config.toml
n_layer = 14
moe_layers = [1, 2, 3, 4, 5, 6, 7, 8, 9, 10, 11, 12, 13]
head_dim = 64
init = "uniform"
warmup_steps = 50
Below are experts of layer 2 (counted from 0) of a mixture-of-experts language model. Rows are named router (the router's row for the expert), gate (a neuron's input weights, with its number), up (a neuron's input weights, with its number) and show model dimensions 384-511. Each number is 128 + 32 x the weight over its row's rms, rounded and kept within 0 to 255. Numbers have three digits each.
After each expert's rows: a language model's description of what the expert responds to; "gets" lists some tokens that make up at least twice as much of what it gets as of all text. This comes from a sample of Wikipedia text that the model never trained on. Tokens count by the router's weight.

# expert 24
router:095129082078116140088162117098125117203145165159137171118129119098116128137112159121148176156052150159082100095118121105118157171126104170101131168124173086158177147108108166117141108112083129153154130148095109148188110159090202138091064172131128077100123158105134166093103097149119130179098131144168134128139131109088099106115077123151144080082164083128158098115172153155149138095073
gate0:146145149077157091149096116170140154144138085095098164119110187090150103092127101156078120148221109164092108162107177141134106105117160155112093127159171148139088193105111161092151122149114142139108168124164180121098141111124119110166196159140100121140089159180141144127143106134133147071153215177104180161146105096179146118119153174156148178127126168085073111148097116112128094121108
up0:089080075209155150147166123074099093070128118149138085167139027204115122150186148077162084113066110106128173160112137146126128154134067119119037101177144095084131093162093114126132155090093050109123078199114113071097084115086091132114089074129084088132148147162104122115131130148111164146081097093139130130170130161126109123146121118079143129098106090136135158090123136112079137106116
gate1:112111073123172078114120113113153135147171153130076087122228146094110109174113098157168145137152153166081119111131146229145135130073140182129101102124198084131167137200139163139125091135134143161082103073107138094221129133163159141155137105155103148050142123118203202146101143106190117161093100096139105174156122085136119114098101131117128114103165039084122131165096118161132128148108
up1:141118076117093131169107097139168093139119153131137103081214057160131149166146128099101133182144143112164099099114120177153130127104126139110113160158149066182116177160140158142088158105095175070158124188097219102188124150106095087098094137180175146061078177107133153134132148147107166138126130066073109150104073147092114163116112172096131091156104071146061165144130103130101114122060
Sentence-ending periods and quote or parenthesis closings, section-heading == marks, table-row pipes in results tables, plus "able" as in expendable, unable.
gets: ". ", "| ", "==", "). ", "able ", "\". "

# expert 33
router:092130127143100152137103161189161128097160104102187179148088104112145104117093112129145101184147142116053083190160112160140140134162134177129125135117147166066155184140167123150133074154157138161107108158093116119086146084125189145116120176171083132140119136082113055183145094102154112144123100098108114085134175154148161178177166124091131064129138146067150128112196161159144122174158
gate0:122110100106153136065160095190097131200198183110101091141137151155105153131099092138167120122175130149129118207161119121134139128147142073102144154109141117117184132115129125124173111107099106124137185121150148098142159116111129114135093133170120139077193070161167137095091096153149094182179124124104100105143153078135114086102121140103134122139096152142167130127177131124130151167122
up0:124081138119141077149168092115196179174141122124160149188148109100159052158152150155120136146104096145152132147143090108092104133108070194127124144151103132148116036129194133078112127135143179121086094143148113160131111151119148166103130120130134116151143141137160137163131138148084181100153091153123136120141116136163139143143151137159141116087128133126085141083163079130130096051121
gate1:096121109155109084148146105100141103153142073121138189121132088164090164087102114084174094161122114175155102109113153107129179152086075133117193119123115095100147123125196121187123166163075190100100169181170142125110138188092179096148080155160141119126151043106106094118137079126140079077132132166157109161116152106116181130073024142107133106163143134146075143104087165163107188119172
up1:102155134105072177121125162181133167148131163162101093139127094098127115184166110132135078086107154127136100182110067175119120106147137159136091167173119081125083127146131185104138144098127145081163113143080102149190130095104086121075125097141124123114132238099174124128164146121151086188134100100133081095172101164059119097135136102083138087063110101156155150144137070084156120076099
Sentence-initial and line-initial function tokens: the/The, table-row pipes, and = of section headings, like = Shireen =, plus between, began.
gets: "the ", "The ", "| ", "= ", "between ", "== "

# expert 44
router:109176094142153133106128171160112164086050111156117150131114120105105134112145118189162160138156093159118159172162127152121133166139115107121148152094147138110163105126101109169074109133086121108121199121113123146186166115144132117173135094083121139158119152156106084099106105137107152147153169090148113090107126131121088151055055101169071128107178166113134150208133124125124133114122
gate0:097179124124137151161120117143136131076147158168123204079046074117087097171165117096136132148131139133133084118155141141028169111130130090136125070151135117151190084165154061134086140138152158101100066102147108080127083117101149160108138138178171176177165169177133163149119118142096109130109071197150093137104132162099157157144138183093142084158110101108125192104136138143057108136160
up0:151124119128154098123133150104097096142131136137199091134139180127128167151169136153123121141130102142151150138111129129127083101157097184117102168113152131113111097172090173117131127133111123159114151131138145134104135121188194126124086106164146107095087171040144083143134174136173158098129127114140113118132117113125140090116164075110149154123147124177110092136082131086127099101086
gate1:106154132120119126086194161095148080158126052109155158106069167149102148092127119091121141084107126132121151176118119095073126130114143110154117141193147103129179140157169152082169137106115098131154106151173157129159099111085122137084180096142074122075134116108114130134128123170086133083148189110140121135122166088092125140163171154092098114139154122163162145173135084130171096158177
up1:151101143101137112151148036130134141086197146095105143130147100119116145136076157112140187165145143116129142143114114144097104141127080136118071087065145130179159086138063147152064153163157114101141178114118134088094112098105125117115057075165056172112133190162139129108118156138081138133101100092156164165083127143183192093130136151152172144117154116165141199123133095150101125076138
City, country and institution names like Montreal, Ottawa, University, plus sentence-final periods, colons and closing ")." or '".'.
gets: ".", ":", "New ", "), ", "University ", "over "

# expert 58
router:146175121124098134123085097068160090208119108158118121138121102082122113182067100155170167055149123074102119102133125099185097085084167142110115052123158131116148157121168106123107121138094165161123114133140183118064077054171140121147157105131158084114126126085092155112101140109074176113143129122151158102105091145121146190122137171151080157107159122104055206157144087073097054132161
gate0:113181151141129127102120100062092158124132184177139181122072156196135115171125102171186123110151170128155096116154101098188120084113140133118131097131048085110143135124148114171113125139110097149116174080159113208129191128156152133133114131142049168139181174112102135106135094097121094144132121118127096128144143193055113145051139135100116144147110113124113153111074113139058129153058
up0:170051157056130122122154166140084182159121118142142083119164122093122152174105166096151172158098087084068113168136130197142172106143117094090180051113142137092093137137177180140112167131165133127126175164089103071078115098125127126171082118126097174111072094155178145120131123143095155132087127161128140132133095100094176147090120096109148162184108112125163128166092126104140120110141
gate1:188156097124129154118129114101106165153142159175040097100091116133100128112131060143126135134088113114126157105147132108212108108144078079160115082132125092130128105173143050137111110137113098102132175116091119051078130082127159143116062089121114169110163099125163140117176112138192139161125131179091147134168111141133135162167099139120152123137172100135095143154162025125121161085169
up1:165113138100148127111108148138142128130103167141134130107149113071111151197087131122138160109111108111107140060131074057116184149099143168151157122114120127149078152144182147159116118118137143110085069089103099139122099103112142195103195078170205126113107095143159133116168146136101105113165114123126125091124084109131163167129112176104139151124169221131181145195143163090096128092138
Function words by, a, this, same, and credit or infobox labels like Starring, Name, Candidate, often followed by colons.
gets: "by ", "a ", "; ", "(", "at ", "′"

# expert 37
router:119169071180136063113185115202049168116146115103166118117086160155109131131151129134136149185106164138093142163144162062107107170084106176108171094097145103166081086104152116060154101159122182163196137143101145102122088054158144101154122104147122148075155160154145139103107167145158150155111108161102130085132163104201142075125110068133157079116189087100145145098157114136149122118188
gate0:127103138156113216148142129158151127148124133166172113131142132104168155092124159133157101053131102128149152112115197135236076146145132120134134129125166118110132138201111113206108097145121166069105114088141105125102118119134137108127093134156095076146172073180130126127125086144135134133068148076104147086092135156176117141140133086142172136136078126100107092087054169112169146175167
up0:149054140126127181138121120152103142124119186159082118117159248094168169105144143066097148089098106167134145100119102089183104163129122075133104156122110123102170161201102122178067101113131105115115144042105169153088183138117111205141158137171111101123105075158087088199146125149105188129061150156142076180123074143110101099128116108113158157121141120146125143099090171179119128118103
gate1:143088100135068109133114168075160175163131120120161083124100146129153166120136156170148140127162135156113158128133092111055188111121158125114093153169107073103222069086110161132076111091152157122104118214113082081099130136115129109111116137125100141069140143125110144153135142117162110079194125019150145161159067166139132114141139140141208134175130102135143129187089095148112077134105
up1:097160131137156136098115116149131144174123142073153120153056151156105145115118102164138149084122198149173172192113112135131110123140135148148103147145155108124187140132104115163105133117100144147128117178200057068146121115117096087141131155119139157112090078158171171088127149141141133185210105041095137120127146134139161125164083188097159131138140205134128161129113041145117104150138
Pipe separators between cells in tables, chronologies and standings, plus the pronouns they and them.
gets: "| ", "They ", "they ", "; ", "after ", "with "

# expert 43
router:123108056121160097125109147066117123153163091140120144110094143108165122128116138133117144115134103092141165186116163157133079142153103132130152151208172101186124048140148121152175164052163173113153150163102079072138151115078117168094123089129073165097129069173124142134121110178117135056162179107117149162180104134116142099097127142061077112067143139179101110112026168143132177120124
gate0:091097132134135146149097161139129122145130181141115139108149119157088171115128146115140131086099113136137137184136159135109153101113060070086104077181166118166121096077111200136128151179084165126139136140138177072192130154114098150117140128066132154136082099158141166146169057108108120084138110140165136120201135187186106147123178176124140056137171082139140147108115107137110071093129
up0:158115150112069102128177087105076149133083050088187073185078082082121145093088113092148155122191082118170095122206129133100058179100161109143147146093092157058102107151118129126132079114154124119122113124160132144053095118177165098120166156168127127111090080140189095103126109190125136142163115157083161134102087106129145115144092141106148134134093136107088145114183157076115067125151
gate1:121058101111112050147124131066132094066153153131058205073000069156138087139106135179117133112138196142118126171152090099162110118179101119162163123158071099147129150077097143125149164136094125157087104125140118069106093150145163217107082096134096175114063161178174188109145105141141129138175113059117111117155200139104069109123151126128154120122137108138129095094103145126115191145154
up1:159095100120130190111155089139118121132133152122055063137163068153153134163115122117088124074157157140138064062126129156110105161066085156131133097118164121110152139145113156183135145127117117168138138114169183179094092164128150200101158046128117103185118167157181127130165109135115129116135169082137085124131141146075155096115137169140125139148125106148110135114084091138134198133147
Periods closing sentences or abbreviations, also combined with quotes or brackets, as in Md., ft., etc.).
gets: ". ", ".", "). ", ").", "\". ", ".\" "

# expert 56
router:147124143118161130089120140092139093198113093079143168108116101090099139155130114102147106096126147149116127151116191101109102159060107143172117136103153180119101084154181094098105115122105160160085109177160159133185168183112161164144053083115146170096176087123105109129152092087101097104184163121178181123110128115116161153168131184129101119127085081169119109043160166142182136108111
gate0:146059102110056165137099104148143117169146098133127096170167121078105106144134142077111109135147058098125103129140137151097102134113094044092117173103106085100129183202119098190107115130160136097118121120109143186118157144188092099155117115133106086152167113139153102195050124143138142110109115000156110138142113183132129135127093149135164159121131151160112132077171139114131111160139
up0:107043139226153158102134102175110112166107150055124156116074084162125172177122145161120142114161099174103053180099125131102152094117174158111156151132188124104142157146094170115124087201132129146115106097118110128204176108139135144115151129132149161092176189110125107141151115190124125200127142088121089098170110115086096120159159105144102086164123157067114139146124089112153076138138
gate1:113034119154132137155136061143210134202121117092095158163110111147143133208159090118141078140125148141117110122123123091131113176085138081187149134132194168157139081123164090149133150102101165173119137210144122051178123152099139222132078129173102191082185077132148079167141154127157124121164181111169116148076110095081134133123176189142126202076166120150166110025174107077170162172125
up1:117244150080148097137125153085085120067094150185159130130158130101112137112089105105100127176123145146098163146101201060100139154117091124157143112114125127124110080140158184063166202194121139122115122064095112159133173160113147107128154139068124146138079157144079166165120120135126185108113154178106155092128146115140126137148109071149111118189138172088130069172099091125188150170131
First three digits of years like 199, 201, 195, especially in birth dates, parenthesized film years and date ranges.
gets: "201", "200", "199", "202", "198", "197"

# expert 60
router:085133122114127054108109178149173130136118093135112134062136152169083178161154064129088138050080059148167134135131130168078133100157147099088165146133116161077132159160161153150098090104146143141152149164127078123126100117139089119141141090145049102162136137124134117120095123089124133156093147100087180075089186096086145132102140173103097113164176150159095112103062143108120105106143
gate0:145080088196183161153129189087108129076124130179106041121101082130112105131131059162108104144136148124124118169127104164109051098100214171137150094110126144130178078160125089110093098152110148085103120147125162132150090203130142160141146151156190117138136154148097170141097132143144141118124134126162135158179091087123114129098143107120174122113117162147114196109131181134117106079085
up0:095081110130118098131129099144130180096146131058153176131115145184126147088141235125151097119089098110127056114182120147166104144086048139081113206131138109133147140149110092150161184177131103096074186118142098115179204084149060126144080138161089176104201076135143117079177154109104114132143074136163101149127042158085150138168100103168128087149152080148179178152089108134185125133116
gate1:086080200193120161140162119129139158153165163127155141091108135188104103119121147086153103142095059142097105115131115130056129154161127098102105109151118058157118126147185061186134141104170134083112142118097201137163100137125164133023121162069151075100130134160136154152128186140110172099098142123111144147126117110159090130090075071108123147109154134141145151090165097106085110103151
up1:125129125047140101102131081111152198073104070091081094133106080099171156186119135114121141098180085130132123126128102225126156135136108158142188129124106155148113128149135115126079138202099136123124096152135141140090147160089020133147149088195108100138090110123102140153150121095095159136090156181131156137142160142091180156143136120103180088137133131135139109126083139163109121119127
Finite was, is, were, are, had, has after a subject, such as "this was not", "Blaylock is best known", plus "been" and after, until.
gets: "was ", "is ", "were ", "are ", "| ", "had "

# expert 20
router:127082118182141149102117159125106097188089073099082142060025118129092094117134058189126163130100088085181076159112103115139115146101164094149079125096126169138078161089151113176084101111137162121147151152169173149138149121118096149176103122134119153157154144089112156093128109154160141190096157084096113218106128108119143148126107097099158157139133066150155132071134162101120150084126
gate0:107104170166098099115115132090019117138128190188114164131078076106120095119103123128102144120161123093109125174156179076143155112102132181173092108133140177150093153107170134107128116126134121098143143110125077092125176126179133156103175107094197158107137168075131157136213119125179156150109091104134100145127178097175114165149117066128162147141136147113164093064150132143133149100094
up0:085200175122103107146167137089160160138088146146092247133106123163133126158177148106130124112196128123181083117121117088197139131143145159157067140102083134110130103112153098168175098139172184133114133080113141154149086157133126162133143126178147183120107114105136152139131111086143071128203179172111035109070163155053126112149124136141146146139081127169077140152069194117116132118138
gate1:125099130163105125129164113094127145188136157171101083104091097128115136120096150092128121148120110140124079085141055120144158161108167091096127184134107123103226133109122154142142099154130110127114058137137176179101097133122077138144126136119103139131139139081115115220099134111172179106181123107154134078125124131150138130096156106097162101172185117145083130152107181101127164135134
up1:124175156141115106135123114135103110150117150094165120137209239148134136184107128171101148097156061103116141149149114035132192162115137122153111124125131122079062142171096103214141106166136133108116103099117156221162141110113107193165081125118112090157126211070088125139147108098092157095147127191151171142118089113102099130125080169132153120123147151153107125100178146124169118171114
Digit chunks inside numbers, especially coordinate seconds and minutes (49″, 00″), table values, dates and year prefixes like 200.
gets: "200", "201", "6", "199", "10", "198"